From a checkpoint of a small mixture-of-experts model trained on Wikipedia: a variant of Muon for the experts.
Below are experts of layer 4 (counted from 0) of a mixture-of-experts language model. Rows are named gate (a neuron's input weights, with its number), up (a neuron's input weights, with its number) and show model dimensions 0-63. Each number is 500 + 25 x the weight over its row's rms, rounded and kept within 0 to 999. Numbers have three digits each.
Before each expert's rows: a language model's description of what the expert responds to; "gets" lists some tokens that make up at least twice as much of what it gets as of all text. This comes from a sample of Wikipedia text that the model never trained on. Tokens count by the router's weight.

# expert 37
Subject pronouns and auxiliaries. Forms of be and have after a subject noun or pronoun, such as was, were, is, has been, plus subject pronouns he, it, they.
gets: " was", " is", " he", " were", " are", " be"
gate0:533460490493492514495543533508519500451499518444553546479448519485482494505499508539494479507489511512512495516466485496485503479517480504517508496508470559509492512563530521455527518510581501
up0:458479440489486487485501497495491535475489507502494476491544498520435500510465508479519527519494510516483500530522447544532453490503502487503510486477497485516525472509482498498479487519482500

# expert 13
List colons and bullets. Colons after field labels in infobox-style lists (Playing style:, Attributes:) and hyphen bullets that open new lines in lists of names or species.
gets: ":", "-", ".", " –", " -", " |"
gate0:515499535544520532517445535480474502443505468514519493543500505517546484534498505524493508473488498532522519561499508513452494501528501526517503521448494502505481484560467493468467480524506562
up0:518491477518511498500540536511501476501557458517490509518488467520506502533480490530496523483455512475476494519497527523511472492443534555515474515482564478486530479522494451521433482522487519

# expert 31
Table column separators. Pipe characters between cells in wiki tables, especially election results after party or candidate names, also semicolons and colons.
gets: " |", "|", ";"
gate0:512548498531509493520550510497474500503490515520494514511486496510496490557479476508491494506504531473536457543499478490518523482521530526456507511499497474502532501514493486485534515490500469
up0:490505461483457520467502558480501493540519489502522506504493526498454479472494491525448555503485451532471515479509509458476517529456471507481514514487463487489465531508516547509496494477496551

# expert 38
Definite article. The word the or The at the start of noun phrases after prepositions or sentence starts, plus adjectives like nearby, proposed, entire.
gets: " the", " The", "The", " a", "the", " an"
gate0:531515467509469492518483503490563497501558476487500484541436536463515507516552498507523480432498509529512563511497496473523512501494528509504490499505471503504526495450492500479462516511511494
up0:499474524516537505520546511521439508474478528494503477476562473515482492501496468501495502534490501497483444503483522535514487490524507479495500485516544506465483483543509499536512487476493511

# expert 14
Verb -ing forms. Verb pieces, mainly the -ing ending after a stem, plus using, working, bring, often inside a clause like by inhibiting or in lifting.
gets: "ing", " with", "ting", "ed", "ng", "cing"
gate0:496480498509559486504473528520471515463510492567462501479508526523490504523491519478495450511473486561483484517542479488529495513517509481479545516544471518514510519531489502532523527502470557
up0:542494505471496513476485526526537472451483481500484449500503492470512514514528569524492514539535529481495497476467529541536551537520463486493493500524476513485488510498489510480514531533485504

# expert 20
Place and institution names. Second words of proper place names and directions, such as University, School, County, Stadium, Street, north of, south.
gets: " University", " School", " County", ")", " College", " North"
gate0:523479479482519491461492509509490481545512498471510501508469530528525500503508463470478524479536474511497521579511479455492489500543525521477511525495511536495493471518529472498500563490522459
up0:485455492480490476492500520530530493509516515535501508496467505488514531466512510489477481498484505507471534518526519466518501532492468482501504504494483488531490506516559493480465545508510430

# expert 28
Prefixes and year digits. Word-initial prefixes un, dis, con, pre, re, sur, often after mis- or self-, plus century digits 18 and 19 in dates.
gets: " un", " 18", "19", " dis", "de", " Re"
gate0:505510472480478539461463518553527501514466513498490485506534503455492492508495492542461561508466537507488489495507520503512475473504497508555468494490504506485488551478537506493512506523474522
up0:494474491529516526500480537514510489527467514484481502503497471463459497469503490537552525507479510504447497469478534531534464521512464554545507504479495499483535508479517491445483526502503516

# expert 25
Capital letters in acronyms. Single capital letters or short capital pieces within abbreviations and initials, such as the T in JTWC, X in XVIII, A in AUD, S. in initials.
gets: " C", " A", " R", "S", " E", "T"
gate0:483510498494525484462503494506496497525503538497498439470470479508505520546463534499504481475503485488491502528503515562516496532488484505475468487492501524528463498464510519508511545539518470
up0:518500467477474521499507484522494514461580431507517476473450526461481520505523510494506518499539493494500487480499507554527497534514486511496481514525564502514454479501498528525538540513544491

# expert 23
Verbs and prepositions after subjects. Past-tense verbs and following prepositions in biographical prose after he or was, such as won, began, received, joined, with, to.
gets: " with", "ed", " to", " for", " by", " won"
gate0:446499462485471471507524460490476482505527454472514537474523540502478496476496479474494459530498508496507474513462489503512514484510469508439529517510498500447533519448488490479457528479415485
up0:514507547470533488548524514469478482502499529478517522495465434518499488507492518515521491493473516476497508479523469495508538538525520490475515514504544499487521486544483463564485501513474497

# expert 40
Occupation and role nouns. Job and role nouns in biographical descriptions after a or as, like politician, director, footballer, writer, president, associ(ate).
gets: " a", "er", " and", " member", " as", "ist"
gate0:478522509488521533521509482520575491484444454470462499515503512458518459488471475481502467479515475489486542537506503462504520510559518541482526502538479487511528516523526484501470481487468508
up0:492492539472472513530527467471503444508490495549518476457481491481528510508501503506506497538505515461520531465471457493519518484499455518521520519498512508508532538490507538502501477472439516

# expert 11
Measurement units after numbers. Unit abbreviations right after a number, such as ft, m, km, kg, metres, plus single digits inside scores and figures.
gets: "}", " m", "0", "1", "2", " 0"
gate0:546503525540495509493470473456512516498457464468484465520449480502557516506503531479491525527439469511496528522517473519539511513506494503499474448484516520517499497488508531499525492502509475
up0:482539481465499477515462492517484495473487480498544522494532543505465522484485484516489486481518486476521497504495476517467474443522517513542509502525541485491516533484523454501487483486517503

# expert 2
Sports squad name lists. Name-final letters, pipes, dashes and commas in football squad tables and dash lists of foreign names, like Zoran, Lazar, Aleksandar.
gets: " |", "i", "a", ".", "n", "o"
gate0:509493514478476513484522501496521536507473471526492487496488552521503473461528491460506502492525481472516531502489511497487499457477523550480489502491506484516502488491502587514463463523512510
up0:527539490539511513525496480482518493466507523477458484485491440483484542508437494542469537539472471503460496510503535523501508526543487486501491512505468535523451502496511481494526539474536537

# expert 3
Table cells and mid-word pieces. Empty double-space table cells, line breaks and dashes in wiki tables and infobox lists, plus mid-word pieces like Cal-ume-t, syca-more.
gets: "  ", "\n", "-", "vi", "oc", "do"
gate0:512431500475507475535514466497473489527508520507536496518493466457516498507466509515494460473496503475499499516503475449518465512511508473487512496539515561473517490459482504470504449515474490
up0:520556470559510435448536527502530531499476489515497521536475495484478510487511515529540493483497481508485476491520495521549480488494483508461524506507487470553507455523510543513493511463453522

# expert 12
Table and data separators. Pipes, slashes, semicolons and periods in tables, infoboxes and coordinates, plus gene and protein terms like protein, gene, α.
gets: " |", " /", ";", ".", "|", " and"
gate0:515546493546499473541503475507472500507519499494507499465471494455519467528526484533458489497475496487521470508483529539479458509473468511518497506523487440496526499509483483449518473517500515
up0:506510538505491457519532478479502495524512465533509489508483520534484493512508470543483519529493515473555506517506537510499491451534547535488502527492489478490494454487515491465503497504475465

# expert 21
Institution name words. Words inside formal names of governments, parties and organizations, such as Department of, Liberal, Supreme, Royal, American Association, National Cadet Corps.
gets: " of", " United", " the", " National", " and", "al"
gate0:500485522490522475526485471485485537534518469519524500513489535513434508464491548503510506550450491481474523480501540497487509477480472474548542533509508492544472485480509524503470454506536484
up0:514490474526517494474465567505512523496553541501539493541469530530545491518482496494468498470499464527535511534538502483527473466467520480492502502478470499526492512493473498489536493500460446

# expert 26
Song and album titles. Word pieces and punctuation inside quoted song, album or story titles, mostly phrases with You, Love, What or question marks.
gets: ".", "e", "s", "y", " You", "!"
gate0:504508486526539483507540470518493477467512446492486471537452476526463481543500498520481508465520483460484481511481513517516502482473477499490467483505513509551475509488528474509475531504502511
up0:520496514501526510501521508509454478467464486488468502466522528522505492474498497440517531489482526550491483470489507489513459531505469473494480488496537499477469497521458512482526494550492496

# expert 46
Numbers and LaTeX. Numbers and decimal parts in statistics tables and measurements, plus LaTeX command pieces such as frac, varphi, mathbb in formulas.
gets: ".", " 1", " 2", "10", "12", " 3"
gate0:472502511475501505490503516533499485508508526497488485488459507528549494518514488518498504520534523521480477518501513481490512551549518479474519511495537511514491499479506527472470432497482484
up0:509467476513476497507511486531489501532492504498526524507513512497468509512503551491476509524531539483458548508491480557522462498484535548477470492519485511498491428532465500488518488526525491

# expert 5
Mid-word Latinate syllables. Inner word pieces like ti, ani, uri, ora in words such as excavation, audition, securities, storage, plus country names like Croatia and Romania.
gets: "ti", "si", "ta", "ora", "nia", "ci"
gate0:526511542518504471480495448523540487502445506516494517459521495507478501474476516524502535478488457499532539468476502524444442535491508483510488520503502496516469478460459500523541492477480533
up0:494520550521512499479496468518504453509451524480546490467499527527492542461478476449453514517527476516547532436491514524509447489515510502479504542490444515496513474491472525519523516507529514

# expert 29
Locative prepositions. Mainly in, plus of, from, during, throughout, into and sentence-initial In, introducing places or times like in Waterville or ruler of Mardin.
gets: " in", " of", " In", " from", "In", " on"
gate0:537516517536528493505490520452526509505473516511473479490487490470510489517500505464552546527505536518496477523467479522511445560499503519457473470545474515496525501467547503454502532510504502
up0:432480475459496462542512519491523488509479473502490526528470450526507478493476480465558487536478561485462484480533532521505502493459477500482501494500488483502484542507493506502528468518505502

# expert 45
Determiners and quantifiers. Determiners, numbers and quantity words before nouns, such as several, other, some, same, two, many, first, as in several members or same route.
gets: " two", " other", " this", " all", " one", " first"
gate0:505538506526492513483518489515507520504494515476478498507517497541528470494460487488552471484493477510523497501517475514471534529469555509497477486505507456533534504490463507458515514490445524
up0:507511507509464507469498521498497496545484516511506513541526499490522494521495497499450499435500497499465523472500544518512512481525478486503481483515483508502529490528528515512504500522505514

# expert 17
Dates and table cells. Month names and day numbers in dates (on 13 May 1912), connectors in year ranges (between 2007 and 2016), and pipe separators opening table rows.
gets: "|", ",", " September", " October", " March", " August"
gate0:473506492458476532511466488518528472518508517504514520499483522467501525499530474537511500494516467496515515517439520504465551472499471477480561536478532480484501531512493485517482514476515531
up0:508480538482490492518530503516511519504484510503503509492468460530470447520479484471475484453510500506463499522549535504566469469476532537522520476495482513528553546510537530499477486444486504

# expert 44
Possessives and determiners. Possessive 's after names and possessive determiners his, their, its, her, whose, own, plus articles a and an.
gets: "s", " his", " a", " their", " its", " her"
gate0:529480486513468522485482509481492481499481508490485500515490495521530472515492484497477555489473525520544537529503447529520494480505516511501496537469544523495526510484548471486493516533478544
up0:483460500480488511480506499478514482495454475484527493519509474507523482515489511524492545485473520526556531483522445529520495501499504474473487517515476547513540544494477423507502506503479512

# expert 32
Compound first parts. co- and first elements of hyphenated or two-part compounds, especially music gear: single-co(il), co-writing, electric guitar, steel, gas.
gets: "-", " co", "|", "co", " Co", "o"
gate0:501522532512480485467491452545483498515498481517505481476488517541494478497484550503522488498534509524496492512469511482516525486475528459548481500482568448441507535486457460490504540483479517
up0:497474504518523508518495493474517528482549513504472476498474521507498471522508505501548506535519517508515513496493532490490468479510504499488522541466484536542421480492547509487516537497513517